{"optimizer": "adam_hyperball", "lr": 0.00956, "decay_fraction": 1.0, "final_lr_fraction": 0.02}
Below are experts of layer 6 (counted from 0) of a mixture-of-experts language model. Rows are named router (the router's row for the expert), up (a neuron's input weights, with its number), down (a neuron's output weights, with its number) and show model dimensions 64-127. Each number is 128 + 32 x the weight over its row's rms, rounded and kept within 0 to 255.
After each expert's rows: a language model's description of what the expert responds to; "gets" lists some tokens that make up at least twice as much of what it gets as of all text. This comes from a sample of Wikipedia text that the model never trained on. Tokens count by the router's weight.

# expert 15
router [ 44 106 140 121 119 183 172 126 133 136 150 148 138  86 175  84 167 135 156 188  77 124  90 123 182 170  73 139 131  77 138 140 132 148 163 140 173 113 121 113 136 123 164 112 123 106 124  41 149 107 122 189 126  97 189 137 150  44 107  80 113  84 158 184]
up5 [195  74 107 111  87 129 152 109 152 122  96 180  83 108 109 107 184 148  85 123 120 159  89 139  99 130 136 159  69  78 127  99 150 119 154  83 148 182 120 143 118 157 184 131 144 126 130 132 107  86 121 111 151 105 127 105 143 117 129 122 133 118  55 110]
down5 [117 133 186  99 157 130  75 161 114 111 102 155 124 149 128 169  68 134 127 104 102 140 126 158 180  94 135 176 185 113  68 140 162 137 166 175  96 134 148 112 142 136  80 154 112 168 135  85  47  82 159 195 117  60 160 169 138 115 166 156 239 127 159 104]
up6 [112 108  94 179 129  96 130  97 109 147 158 148  91 153 113 144 121  73  89 135 149  80  88 183 108 223 123 140 161 170 127  82 158 104 114  72 139 137 101  81  61 137 128 132 150  92 143 119 100 114 138 181 170 156 128 126  83 155 183  94 106 157 131 130]
down6 [ 84  68  90  66 106 118 117 149 136 169 150 161  72 139  98 124 130 148  73 162 153  88 133 172  72 131  96 126  88 157 159 118 140 135  79  72 144 118 121 108 105 135  87 147  78 142 106  94 142 119 135 115 139 144  78 158 165 141 122 201 109 109 147 146]
up7 [134 124 106 139 104  81 129 140 193 150 145 114  79 132 116 104 121 128 128 157 184 142 194 156 150 111  89 139 128 117 206 140 114 102 168 132 164 148 136 199 158  80 153 138 148 145 140 113 103 112 155 110  96  69 120 137 143 112 130 121 173 135 120 169]
down7 [142  80  94 154 111 210 174 148 110 142 119 115 119 140 125 132 153 114 139 167 115 130 115  24 138 148 126 233 154 125  97 146  78  40 141  95 156 133  90 204  99 170 132  84  92  93 118 139 126 130 118 123 131 116  91 100  82 138 138 176 145 138 129 165]
up8 [112 112 138  91 143 126 137 137 131 199 168 162 149  68 122 118 143 146  78 164 199 114  97  88 138 116  87 103 113 103 123 183  69 142  68  78 149 156 114 181  86 133 119 106 214 115 116  72 147 133 155 120 153 164 120  83 134 150 111 105 104 137 109 169]
down8 [104 126  97 143 101 187 104 114 123 125 148 145 124 145 118 164 141 137 119  67 186 121 113 114 129 108 122 134 119 152 106 123 156 161 119 164 133 122  76 132 152 103 125 129 159 138 193 127 107 172 114 117 122 139 195 142  98 175 186 175 119  76 192 128]
Leading dashes starting infobox lines after a line break, as in Born, Education or Nationality fields, plus row-initial pipes and name pieces like John, worth.
gets: "-", "|", " of", ":", "==", "s"

# expert 14
router [100 133 131 132 107 129 130 112 164  99 124 149  77 106 176 103 120  92 106 127 126 130  62 135 190 124  89 119 106  99 147 175 120 137 139 116 109 181  41 143 155 173 218 102 154  97 125  39 112  88 115 182 156 104 150 127 214  99  98 115 140 175 132 164]
up5 [156 112 144 144 152 110 165  95 177 139 164 122 128 172 121 118 123 117 135 122 151 157 152 121  88 132 150 117 111 138 177 110 172  60 110 145 136 203 190 133 152 165 141 147 139 137 111 130 102 125 133 150  82 158  86 217  78  87  98 110 205  96 130 161]
down5 [110  98  96 125  95 135 132 136 134  88 134 121 101 151 109 155 116 180 134 104  93 105 108 134 118 105 174 111 173 113 147 139  97 176 145 161 134 131  83 161  64  82 156 107 161 125 153 107 190 116 126  91 179 161  68  98  40 130 170 120 129  98 131 117]
up6 [125 119 154 191  85 138 183 157  74 145  63 125 112 155 178 144 146 120 187 157  95 102  55 121 191 156 123 104 133  83 108 132 129  75 139 170 146 164 148 117 171 133 146  34 179 140  96 167  82 122 150 150 170 140  94 150 100 108 106  86  98 117 124 112]
down6 [139 133 100 116 157  83  87 156  85 120  84 100  70 133 152 131 103  93 124 150 119 121  25 163 158 149 178 139 115 121 128 105 148 127  84 107 143 107 129 114 135 149 164 136  91 154 132 155 113 129 167 147  92 150  79 159 148 152 112  89 108  92 166  99]
up7 [125 157  86 125 100 118 134 138 137 125 176 103 109 168 150 127  83 170 162 164 156 114  96 104  95  94 110 158  87 131 122 110 158  73 115  98 122 140 129 144 144 114 123  79 205 155 168 143 116 119 203 107  94 153 177 141 187 129 123 117 110 166 130 179]
down7 [105 145 143  67 161 160 101 136 133 115 195 119 132 166 127 162 188 118 155  92 122  80 160 135 174 130 155  83 106 110 127  44 137 132 120 113 149 115 144  66  95 150  97 106 163 137 101  96 143 141 149 127 187 168 126 157  88 122 232 110 192 121 115 104]
up8 [138 101 140 127 110 100 133 102 115 120 189  99 161  87 131 133 135  93 126 121 109 121 174 120  66 176 136 115 120  99 109  87 127 120 116  86 172  38 165 100 159 172 111 128 115 103 113 173 140 122 105  27  96  81  51 131  80  47 117 134 109 153 108 135]
down8 [123  75 166 178 151 164 133  71 133 116 118 120 104  97 126 130  87 187 100 114 157 162  99 120 131 154 128 122 130 165 139 139 129  85 109 145 147 107 105 197 143 125 119 174 134 101 124 157 164 114 169  91 170 121 156 114 122 152  97  92 105 130 117  97]
Mid-word pieces and suffixes of technical, scientific and ethnic words, such as Aerona-ut-ics, therape-ut-ic, Babyl-onian, plus United, Soviet, and.
gets: " and", "'", " United", " (", "an", "ic"

# expert 3
router [ 92 104 116 195  74 115 167  62 155 231  83 146 134 126 185 122 150 102 162 139 113 117  95 174 130 146 119 127  73  42  70 151 138  72 141 109 134 148 111  96  87 134 183 113 155 143 173 145 167 128 164 165 135 138 129 183 127  80 144 100 138 119 174 130]
up5 [111 170 111 105  68  98 152 134  77  62 156 185 143 114 112 106 111 164  73 138 160 170 153 150 191  86  44 131 153 123 147 126 124 118 154 130 162 104 110 146 154  81 168 120 160 105 117  92 158 125 167 161 101 113  97 154 119 114 126 137 114 207 214 122]
down5 [ 78 161  96 117  46 140  51 149 169 140 145 142 107 141 120  48  66 145  77  96 119 135 144 145 163 138 155 164 130 165 163 172 106  79 157 127 100 163 116 129 166  31 124  73 131 115 112 165 134 124 186 107 176 150 112  78 161  63 130 124 107 143 156 128]
up6 [165  88 104 137 188 148  36 154 123 155 160 112  75 106 106  99 134 115 119 102 135  86 136  89  93 156 151 115  83 213  79  99  86 192 111  96 116 115 141  58 156 126 134 143 110 125 139 123 135 123 122 102  97 138 151 166 156  93 128 132 111 121 156 180]
down6 [148 161 131 163 153  74 173 125  92 170 101  47 146 136 127 121 104 147 164 103 127 153 149 130  53 116 123 118 154 167 142 109 138 155 152  99 120 102 126 139 148 128  92 118 184 102 172 130 102 134 122  93  66  75  83  95 171 108 167 142 121 121 124  92]
up7 [129 139  75 154  44 113 134 172  99  92 131 148 133 147 211  81 117 112 102 139 170 129 174 176 191 180 115 161 152 132 116 112 160 114 136 186 120 132 151  69 155 143 110 150 131  95 110  99  81 170 121 202 129 152 123 202 134 118  97 178 144  85 126 118]
down7 [192 115 163 118 151 187 103 108 163 171 117 134 145 148 165 126  92  90 204 123 115  75  28 109 145  76 106 121 114 135 126 150 153 126 187 127 144 198  87 121 157 101 128 124 121 127 128 113  91 103 135 120 119 167 187 186 132  94 126 141 124 102 167 145]
up8 [132 118  18 119 142 184 181 144 127 111 112 130 141 104 122  82 124 133 101 129 143 141 140 119 161 146 135 144 119 189 122 164 125 130  93 117 147 129 164  83 142 115 152 123 123 141  26 109 115 158 137 105 159 104 143 170 117 164 115 110  95 212  96 180]
down8 [109 143  95 154 104  96 100 165 128 199 183 157 143 144 116 165 143  74 128 134 176  90 139 153 116 113 110 161 146 147 186 141  85 157 124 111 138  98 137 156 191 129 101 139 125 131 172 147 123 169 105 116 140 109  98 180  99 108  57 109 138 191  93 141]
Digits in years and date ranges, and the words for, at, against, in linking achievements to awards, teams or events, as in career and honours lists.
gets: " for", "1", "2", "0", " in", "9"

# expert 7
router [143  63  84 136 112  89 171  94 144 231 168 160 129 131 136  90 165  89 160 181 132 172 110 156 172 152  73 111 129 111  81  99 133 133 202 117 167 137 124 120 126 164 136 166 217  74 107  72 142  99 192 113 138 102  79 153 134 102  82 110 199 129 193 136]
up5 [160 146 148 168 114 183 150 167 122  90 129 130 100 115 116 185 144 138 115  78 145  86 134 126  39 108 166 170 133  86 105 169 126  56  98  73 112 147 183 110  84 116 112 130 159 138 133 116 107 157 120 123 164 180  97 129 131 105 112 152 141 175 145 130]
down5 [116 113 142 176 162 155 159 135 121  74  87 154  97  99 127 151 157 159  57 162 215  91 162  98 112 114 109 138 129 155 145  92  82 126 157  82  79  93  90 127 142 117 129  82 140 159 123  60 179 188 124  89 178 163  67 139 156 134 101 118  99  71 119 129]
up6 [121 152  74 129 122 201 103 107 168  95 145 128 130 177 132  77 111 162  82 136 180 108 126 104 140 118 134 125  65 110 112  87 160 145 103 132 153 106 141 106  47 161 134 118 155 159 120 134 160 165 141 133 124 112 103 125 104 108  87 157 168 175 134 177]
down6 [124 183 126 116 102  97  81  94 131 174 206 143 138 148 130 150 127 175  67 145 121 122 123 155 125 145 147 106 160 139 142 130 147 113 141  94  63 110 141 114 127 172 144 155 156 164 153 113 121 129  93  99  72 120 143  96 101  92 151 104 141 100 134 106]
up7 [156 152 133 132 120 122 164 123 153 114 111 148 153 129 139 107 130 147 113 180  89 131 117 104 142 125 138 183 147 160 158 158 115 116 136  87 116 135 110  64 152  90 137  77 110 140 123 121 120 132 171 148 108 124 106 137 118 131 151 106 105 128 103 178]
down7 [138 165  99 135  69 143 113 185 100 195 149 105 149 141 141 121 123 166  86 142 103  99  90 128  58 183 139 137 156 122 150 148 120 146 164  82 127 141  93  72 151 154 187 112 107 110  60 148 131 155 172 140 169 126 118  91  87  82  80 110  90 166 160 122]
up8 [ 92 165 110 121 135 177 188 125 143 130 127  98 140  98  90 114 135  77 106 137  96 128 109  87 145 106  55 106 121 107 118 117 140 171 112 101 118 129 120 130 143  73 131 132 156 139 105 111 146 117  89 151 154 104 150 116 144 120 128  92  91 207  84 140]
down8 [ 94 132 154  53 172 123 157 124 146 106 127 169 115  87 122 171 103 118 106 125 200  83 122 122  97 128 190  72 132  60  84 145 143 148 110 174 134 142 196 108 105 199 134  98 175 140 104 163  96 135 122 158 115 111 119 124 139 104 105 139 120  83  44 130]
Line breaks ending infobox list items and table rows, plus commas and prefixes like sub, ex, non, part, often in population or results data.
gets: "\n", ",", " l", " part", "–", " ("

# expert 13
router [105  38  92 156 107 194 144  61 115 141 163 166  99 117 139  79 143  83 110 155 130 143  87 140 145 200 118  77 103  75  87 150 141 110 141  62 154 113  97  94  99 153 172 113 136  65 118  85 154  75 197 108 187 101 128 169 165 141 111 118 132 167 139 135]
up5 [166 122 151 176 120 116 155 144 126 134  55 120  83 162 112 125 171 106 175 130  85 104 125  83 145 143 132 137 129 123 162 136  70 144 149  80 140 111 136  91  72  97 156 132 114 133 128 128  85 137 114 160  72 134  93 139 159 126 103  62 153 109 143 158]
down5 [107 126 115 111 109 112 104 180  93 112  87 120 173 162 128 139 108 102 174 160 155 103 118 105 136  85 130 140 144 195 113 127 100 216 121  12 130 150  77 138 112  94 125 127 157 143 168 137 120 164 153 140  94 114  94 150 131 124  88 125 147 106 190 132]
up6 [174 160 100 170 101 139 144 176 131 172 147 110 140 102 112 115 127 109 143  97 141 137  99 112 103 147  83 136 107  94 151 160  94 118  79 136 146 164  92  97 109 114 235 143  75 118 159 123 168 138  94 133 115 129  99  95 180  91 145 150 135 114 159 123]
down6 [121  37 167 124 143  98 171  92  83 107 136 167 103  70  84  97 124 123  68  96 130 133 135 112 130 107 101 132 180 113 129 136 111 145 153 145 154 110  91 100 160 164  33 123 103  31 116 124  86 186  74 166 150 163 143 165  99 137 140 144 114 106 127 122]
up7 [ 83 135 198 103  96 167 135 154 116 126 123  84 100 186 177 111 135 113 119 117 145 136 175 119 149  63 164 132 158 102 151 106 163 142 114 188 116 102 139 180 157  80 156 166 104  84 124  84 188 121 107  91 117 120 200 133 150 121 110 149 114  88 151 150]
down7 [128 140  87 145 107 124 123 152 130 106 100 184 158 142 111 129 114 122 177 187 188 123  70 136 113 137 131 136 157 221 128 160  86  80  50 166 123  94 120 136 160 206 171 186 146 161 148  92 135 172 148  95 105 144  60 159 130 133 127 148 102  91 148  80]
up8 [ 64 197 141 104 132 124 141 181 137 204 140 114 162  97 158 172 127 114 196 117 176 105 148  91 176 115 113 114 109 108 137 131 142 143 153 136 190 106  96 100 119 114 155 132 194 148 146  82  81 162 121 170 101 127 161  73 120 117  92 135 180 112 108  97]
down8 [144 106 132 115 130 112 157 113  64 124  54 148 108 140 108 135 131 120 130  91 138 126 139  98  80 189 140 164 121  97 146 124 100 142 124 123 140 125 192 185 141 132 152 122 154  97 212 132 163 139 106 168 181  60  71  84  94 122 122 111  96 129  97  97]
Sentence-ending periods, and, but, and subject or object pronouns like he, they, them in narrative or review prose.
gets: ".", " and", " to", " he", " but", " they"

# expert 2
router [107  55 136 119 108 142 123 136 150 175 103 202 100 132 141 142 163 122 139 156 110 157  80 130 154 113 121 142 101  62 111 149 123 106 128 106 187 139  73 138 183 125 158  96 206 146  87 129 153 151 207 117 127 119 107 187 186 119  82 135 140 126 128 181]
up5 [147 133 169 139  93 137 165 116 128 145 138 168  82 103 125 124 105 121  84 114 156 127 129 126 103 166  53  68 139 193 111 161 135  54 108 154  62  83 142  89 152  97 131 124 141  58  96 117 105 119 129 136 130 127 144 106 167 128 118 132 102 115 157 119]
down5 [105 142  91 119 146 165 136 100 143 174 161 114 129  53 123 134 170 151  81 122 100 105 127 124 173 121 108 144 101 132 165 137 151 134 169 126 176 117 169  98 131 134 109  84 167 189 123 160 101  83 147 163 133 162 138 188 151 109 127 129  95 159 170 148]
up6 [207 157  89 103 102 161 127 138 156 133 145 171 104  95 126 150 170 119 148 106 133 189 123 158 151 127 101 127 146 168 156 147  76 137 116 175 114 147 136 145  81 165 122 143 161 115 152 138 191 136 111 189 139 128  66 101 116 149 117  73  93 191 138 109]
down6 [134 161 163 116 137 139 212 127 186 202 147 175 108 116 121 158 154 117 124  70 170 202 156 112 139 128  95  73 152 139  67 143 124 150 132 121 125  99 129 168 152 128 138 121 117 116 118 146  80 196  72 113 135 127 170 167 108 137 105  89 103  56 154 120]
up7 [110 113 166 190 132 173 125 180 133 123  93 114 139  61  93 134 127  52  93  70 133 112 162 137 152 135 156 160 129 154 130  93 173 111  90 129  95 142 162 145 149  87  98 157 134 109 168 155 151 126 156 156 169 117 102 125  45  91  97 139 137 121 120 164]
down7 [140 132 197 105 176  80 156 166 106 121 123 156 142 149 168  95 121 104 182 117 222 126 148 186 140 132 123 165 122 158 115 124 143  72 142 103 138  86 207 162 137  96 145 142 114 130  74 116 112 110 154 118 114 131 116 135 108  34 163  81 137 125 123 135]
up8 [100 126 174 133  74 104 135 114 159  83 154 124 185 132 121 123 191  93 168 106 120  97 112 159  88  89  80  88 148  74 138 142 120 108  81 161 100 134 107 128 157 143  85 143 128 100 174 112 174 122 160 130 111 129 194 104 125  94 123 144 124 169 111 120]
down8 [190 107 131 145 133 178 123 112 113 145 126 130 105 151 167 200  99 106  52 123 160 175 142 125 102 164 200  89 184 175 140 136 145 107 130 132 166 116 129 128  89 148 114 182  76  88 142 159  99  92 155  98 125  57 128 124 139 131 182  87 104  62 137 154]
Single digits inside numbers, especially geographic coordinates, time zones, postal codes and table figures, such as 56.01-7°N, UTC+5:3-0.
gets: "0", "3", "5", "4", "7", "6"

# expert 1
router [113 106 137 117 127 185 144 138 154 130 147 139 143 110 189 110 129 133 104 157 125 130 109 121 195 141  67 121  77  78  89 145  84 147 124 101 192 112 142 119 167 129 113 127 167  79 109 141 125  77 167  99 145 121 106 164 127 118  98  96 124 130 109 154]
up5 [ 89  65 130 100 122 114 165 129 177 101 100 166  98 132 131 104  90 104 113 131 174 151 140 146  96 144 190 157 114 154 105 119 192 127 113 122  53 113 156 156  77  82 178 150 132  68 162 143 168 118 145 118 105 166 101 163 121  82  98 129 124 116 121 162]
down5 [153 171 161  98 162 142  64 161 170  57 168 154  66 133  95  82 139 126 128 131 186 116 152 109  84 144 129 124 118  70 133 145 120 154 106 121  80 154 156 177 108 167 138 172 154  93 160 152 136 117 175 143 130 108 202 169 114 164  78 143  97 142 135 143]
up6 [160 130 109 124 134 146 130 140 149 130 127  91  92  74  78  86 140 107 186 137 130  81 159 142  90 143 151 143 118 126 171 149 111  98 122 135  93  88 136 155  89 166 166 160  96  89 156  75 184 165 117 181  83 138 145 111 120  76 102 164 167 115  93 148]
down6 [154 120 138 183 125 114 153 141  97 151 214 121 194 146 115 118  90 109 181  87 110 140 109 123 162 119 129 127 164  86 116 140 113 100  84 115 151 142 137 106 157 136 132 111 128  89 147 108 130  76 144 106 158 138 161 111  94 188 152 145 180 124 139  89]
up7 [ 84 109 167 103 162 150 164 132 143 111  99 158  84  76 167 116 143  58 153 190 107 122 130 113  76  97  98 112 135 133 163 109  72 132 114 105 118 103 156  96 139 129 151  88  96 143 104 148 176 107 126 141 172  91 152 129 162 117 114 140 135  97 136  61]
down7 [127  73 139 148  74 140 120 142 120 111 114 126 140 122 156  90 103 130 136 185 112 148  74 142 136 152 112 243 128 127 111 152 151 172 141  75 157 118 160 105 143 118 137  86 151 128 131 110 153 139  97 159 136  81 120  76 101 122 162  96 107  79  35 108]
up8 [ 47  93  63  89  90 146 100 154 146 138 105 170 104 193 100  90 142 128 125 122 110 138 106  99 152 107 104 145 194 106 101 173  88 131  88 206 137 123 125 131 183 133 129 150 141 146 136 151 181 133 100 149 143 102 124 178  96 104  52  95 141 159 135 155]
down8 [137 144 157 170 154 188 134 116 118 132 176 154  90 103 125 142 125 227 116  71 109 161 165 134 162 189 139 115 187 128 137  74  57 126 120 104 152  89 119 145 118 148  78  91 103  80 142 139  89  98  81 157 143 135 106 115  53 155 124 127 167 102  96 177]
Pipe separators between cells in wiki tables of stats, results and minor planets, plus infobox field words like Born, Genus, Coordinates.
gets: " |", ";", "==", " ==", "===", " ==="

# expert 9
router [125 114 101 150 114 150 179 101 153 170 148 203  71 141 220 131 161 130 176 179  85 190 122 123 181 166 118 103 135 151  80 175  69  75 153 116 139 151 128  86 117  95 152 112 156 113 133 137 117 139 192 189 153 151 121 137 155  81 124 120 217 187 201 142]
up5 [127 108 154 213 131 123 105 123 105 116  78 119 149 114  80  71 186  92 182 162 110  90 111 113 117 117 132 115 134 144 156 108 101 156 150 109 146 131  95 124 163 169  80 113 137 130 172  95  99 112  95 129 142  82 122 116 124 188 122 137  95 175 181  98]
down5 [ 81 139 116 100 106 156 106 106 153 143 147 100 122  95 158 195 111 147 146  73 157 103 101 152 109 174 155 173 135  88 107 145 151 146 114 140 179 109 184 177  82  91  68 149 161 126 112  96  88 164 138 109  75 116 119 176 103 144  66 171 158  85  99  87]
up6 [147 134 115 104  88  89 120 170 136 116 105 136 156  72  80  26  90 155 135 121 203 136 158 182 113 139  97 177 134 151 204  59 102 143 102  96 137 105  77  97 121 109  79 175 112  89 156 149 155 122 181 110 157 124 126 148  82 137 131  85 133 175 212  86]
down6 [134  86  95 124 148 153 161  73 132  95 141 192 100  91 130  83 123 163 150 172 159 123 172 187  83 162 127 140 163 155  79  95 118 128 142 156  82 100 154 155 134 141  79 140 127 136 109  88 107 193 121 110 115 132 176 151 133 145 105 155 140 210 147 109]
up7 [118  88 121 123 115 115 101  80 166 122 133 161 160  86 127 195 129 119  82 116  98  95 143 128 127 196  79 120 146 102 151 103 169 187  42 124 134 100  92 161 119 197  98 122 174 123 145 124 161 126 134 142 115  99 112 133 146 182 148 141 140 117 107 138]
down7 [137 165 119 163 112 151 117 124  81  60  56 132  77  86 135 119  98 120 129 167 117 144 129  99 170 136 132 115 130 157  90 140 134 124 131 170 126 150 135 114  74 175 141 104 100 130  36 149 110 159 100 129 106 170 136  99 136  72 174 148 102 123  86 128]
up8 [125  89 185 132 103 164  92 142 107  96  88 185 149 108  94  54 133 155  81 186 141 116 120  85 150 109 142 121 102  93  81 108 135 136 128  39 154 124 130 121 129 160 141 177 139 163 117  98  81 171  74 151 155 146 186 108 123  69 142  78 137 202 170  93]
down8 [ 99 110 124 126 138  85 121 100 133 177 202 111 146 157 159 145 152 157 132 146 151  74 119 157  87 107 102  93 144 115  90 134 144 153 112 190 183 129 158 185 147 143 107 152  98  39 100  99 152 125 100 113 106 120 164 133 115  99 128 154  47 112 141 125]
The first capital letter or piece of a proper name, such as a surname, place or team, for example F in Fayetteville or Few.
gets: " F", " L", " B", " W", " T", " S"

# expert 8
router [129 155 109 153  98 160 176  98 144 162 102 143  69  89 190 113 146 157 185 140 105 116 130 106 153 153 107 108  87 140 137 159  46 137 115 144 120 110 122  56 123 109 142 110 126  79 159 106 122 114 131 138 130 119 139 155 133  85  47  97 185 138 149 136]
up5 [ 94 131 161  77 120  84 157  67  93  74 157 182 110 154 119 140 171 135 124 180 171 163 115 145 167  95 145 152 128 154 119 135 100 131 160  32 192 139 152 132 109 134 148  74 100 147 144 145 115 172 133 148 159 116 117  94 133 102 180  83 145 136 158 148]
down5 [185 170 117 103 116 187 133  57  76 122 160  80  75 155  94 139 117 144  96 142 169 146 180 151 106 128 138  87 175 140 176 136 128 185  86 123  98 100 152  78 177  97 121 108 110 130 121 205 128 120 113 138 159 104 151 120 129 150 109 127 177 147 112 113]
up6 [167 125 121 187 149 128 114 144 133 119 146 139 103 161 116 103 126 122 153  97  94 178 111 128 104 134 121 154 184 127 141 100 154 125 141 101 114 151  56 146 153 147 103 135 175  86 158 103 154  49 138 142  77 145 152  98 114 138 210  91  46 131 132 121]
down6 [144 116  96  93  67 146  98 119 135 146  80 112 185 150 119  98 104 146 145 162 161 101 159 134 203 139 138 140 143 140 183 129 132 106  97 181 141 101 129 114 101  82  90 141  87  93 154 146 164 146 124  85 107 126 121 153 131 125  62 145  93 109  90 113]
up7 [123 100 125 129 153 146 138  73 117 128 105 133 176 121 101 137 111 148  93 130 118 160 168 135 193 166 139  97 125 131 106 109  73 149 151 197 135 159  55 107 204 110 124 119 160 132 117 137 129 153 105 141 177 121  92 152 114  90 129 171 184 121 105 101]
down7 [129  82  78 102 119 102 106 123 179 187 138  86 154  66 140 144  94 157 152  85  95  97 171 146  77 124 129 138 164 124 136 143 129 122 136 135 113  82 166  95 134 154 120 122  78 103 121  93 106 141 115 113 146 191 160 129 110 175 119 207  97 128 151 154]
up8 [142 142 141 138 143  64 162 122 143 181 119 140 121  89 149 114 115 155 112  91 151  72 164 147 111 164 174 104  21 126 158 139 152  71 189 205  63 118 163 128 100 133 175 138 125 130 156 114 120 104 144 200 135 131 110 127 109 113 150 165  59  65 161 128]
down8 [138 159 114 158 157 147 141 155 103 169 112  83 157 176 107  96 128 109 123 132 114  91 138 145  73  70  62 137 154 164 133  92 152 121 162  70 104  56  82  82 147  98 166 110  92 155 134  89 149 106 112 121 117 135 135  83  84 148 112  78 118 140 132 110]
Bare space tokens before numbers in dates, scores and tables, plus month names, such as "September 18, _2014", "October _2018".
gets: " ", " September", " October", " January", " August", " July"

# expert 6
router [141  72 116 162  97 142 134 115 106 178 113 180 129  88 193 122 129  89 186 150  67 135 110  78 139 175  80 107  99 133  85 149  91  93 131  64 151 104 103 105 167 104 115 117 156  63 137 103 117 127 152  86 161 112 106 151 151 151 122  97 162 131 109 137]
up5 [145 102 147 144  88 112 178  72 111 172 124 138 123  84  74  84 191 119  90 180 106 123  87 143 185 142  67 164 141 175  98  84 134 204 146 171 170  84 120  73 106  76 194  83 123  84 112 107  99 122  79 156 129 122 142 123 131 112 127 171 125 138 145  94]
down5 [166 116 100 109 140 158 105 128  81  97  94 130 209 183  73 195 112 122 129  90 141 129  93 116  41 111 144 168 119 145  89 103 125  88 164 132 205 152 118 109 133 108 131 187 104 178 143  75 122  99  98 140 111 118 127  87  77 138 180 178 165 125 136  96]
up6 [103 167 153 179  90 103 181 106 141 182 133 111 101 127 141  75 118 184 176  93 164 124 119 124 182 138 120  95 134  93 130 141 167 101 127 127 126 145  62 162 137 133 163 140 107  96 130 178 114  84 112 138 130 162  92 140 149 102 127 107 104 121 167 193]
down6 [ 60 141 127 197 128 128 131 126 131  78 149 157 144 137  98 115  97 120 113 154 137 108 132 154  94 125 145 157 153 112  73 106 202 171 142 121 178 140 118 157 102  80  73 158 138 206 167  81 151 137 108 128  86 118 138 182  86  92 147 137 188 137  77 119]
up7 [115  63  67 126  91 159  78  61 125  54 174 146 159 154 149 135 100  41 120 104 139 119 106 171 149 132 169 109 129 193 153 146 146 145  89 143 133 160 117 156  50 123 146  88 149 135 166 104 128 120 168 160 106 109 101 149 170 128 120 157 149 128  86 127]
down7 [ 83 198 112 106  74  90  91 117  97 104 115 123 147 113 162  96  89 140 136 134 154 161 125  84 151 101 157 150  90 129 176 159 115 133 129 171  54 155 184 160 132 105  82 115 141 124 142 160 116 151  96 141 128 164 137 102 143 113  55 112 162  74 133  98]
up8 [ 16 117 135  95  83 145 196 190 147 154 147 151 125 132 124 141 128 164 142 143 163 111 160 136 188 103 121 175 130 137 110 198  97 124 104 138 164 124 130 137 191 122 127 110 255 111  96 121 119 185 150 151 102 153 134 108 152 110 139  85  89 141  75 135]
down8 [134 164 116  96  80  79  66 111 113 136 121 148 141  78 159 126 178 170  98 133 164 121  88 199 154  94 185 146 156 141 133 129 140 134 175 138 122 100 145 159 179 149  88 102 120 110  93 133 105 101  62 106 126 148 112 173 182  67  71 144 199 160 144 101]
Function words opening a noun phrase after a verb or preposition, such as the, a, an, into, two, several.
gets: " the", " a", " in", " The", " an", " of"

# expert 5
router [ 57 102 142 157  86 175 175 118 182 163 132 185 159 138 127 134 170 144 127 174 116 110 111 131 149 146 151  91 110  98 118 151  82  89  92  95 107 123 134  94 121  71 170 154 145 130 124 116 164 102 147 177 118 104 122 155 138  24 129  88 214 156 160 157]
up5 [ 99 127 143 134  93 170 115 158  62 155 148 140 148 119 113  75 175 100 124  70  93 170 115 113 142 108 153 115 115 179  91 146 147 171 116 138 139 143 144 131 124 121 142 175 124  64 221  81  99 103 123 121 209 105 127 126 105 164 129 125 183 140 123 162]
down5 [102 135  93  59  54 102 108 120  86  83 145 165  95  96 103 188 119 132 153 167 117 133 121 167 134 125 120 119 107 166  70 183 155 117 137  92 117 150  92 116 107 120  79 130  95  86 137 122 146 105 131 196 159  89  96  47 128  86 164 144 131 121 113 104]
up6 [152 143 165 194  94 142 115 173 124 138  73 151 105 147 153  78 154 106 117 147  86 166 133 110 128 126  75 115 108  98 154  84  57 131 137  87 126 172 154 146  84 191 146  98 118 136 133 159 192  98 189  97  99 105  82 106 101 127  98 128 107 164 168 136]
down6 [125 109 153 186 160 144 157 148  75 138 146  55 143 136 135 177 155 126 114 170 148 155  95 140  96  94 134 196 125 105 156  67 121 139 107 152 162 100 158 184 154 124 133 108  93 166  92 159 126 147  68 102 117 125 158  66 100 167 154 121 110 102  79 141]
up7 [165  75 125 108 212 113 132  77 107 120  40 100 169 107 159 129 132 101  96 100 212 172 143  99 121  95 128 118 156 126 166 160 105 169 104  99 156  99 122 117 186 152 100 165 104 135 157 149 125 121  97  85 152 163 169 171  95 110 123  75  93 165 155 134]
down7 [ 73 170 194  98 134 170 142 155 160 155 127 131 136 167 228 134 112 173 105 121 182 120 158 111 149 132 110  97 156 135 140  80 116 148 128 120 105 128 118 126 148 168 189 114 196 124 161  80 158 118 139 116  98  97 158 153 131 140  73 118 115  86 129 136]
up8 [132 105 121 102 125 126  72 105 128  82  86 125 129  84 218  72 153 114 123 115 148 100  90 144 180 134 148 101  35 139 131 131 127  80 117  98 152  86  94  84 127 136 135  54 148 110 139 137 144 158 156 136 134 141 104 174  91 153 141 117  85  80 168  99]
down8 [119  75 116  92 114 127 156 195 149 104 135 111 140  90 147 143  92 180 161 102  68  82 209 143 140 109 125 117 108 125 133 124 165 127 124 198 156 123  95 109 141 158 160 190 112 154 113 109 122 118 157  57 139 144 109  55  71 165 171 209  58 105 156 160]
Capitalized words inside names of leagues, championships, awards and charts, such as Cup, League, Best, Gold medal, Top Singles.
gets: ")", "\"", ":", " League", " World", " Cup"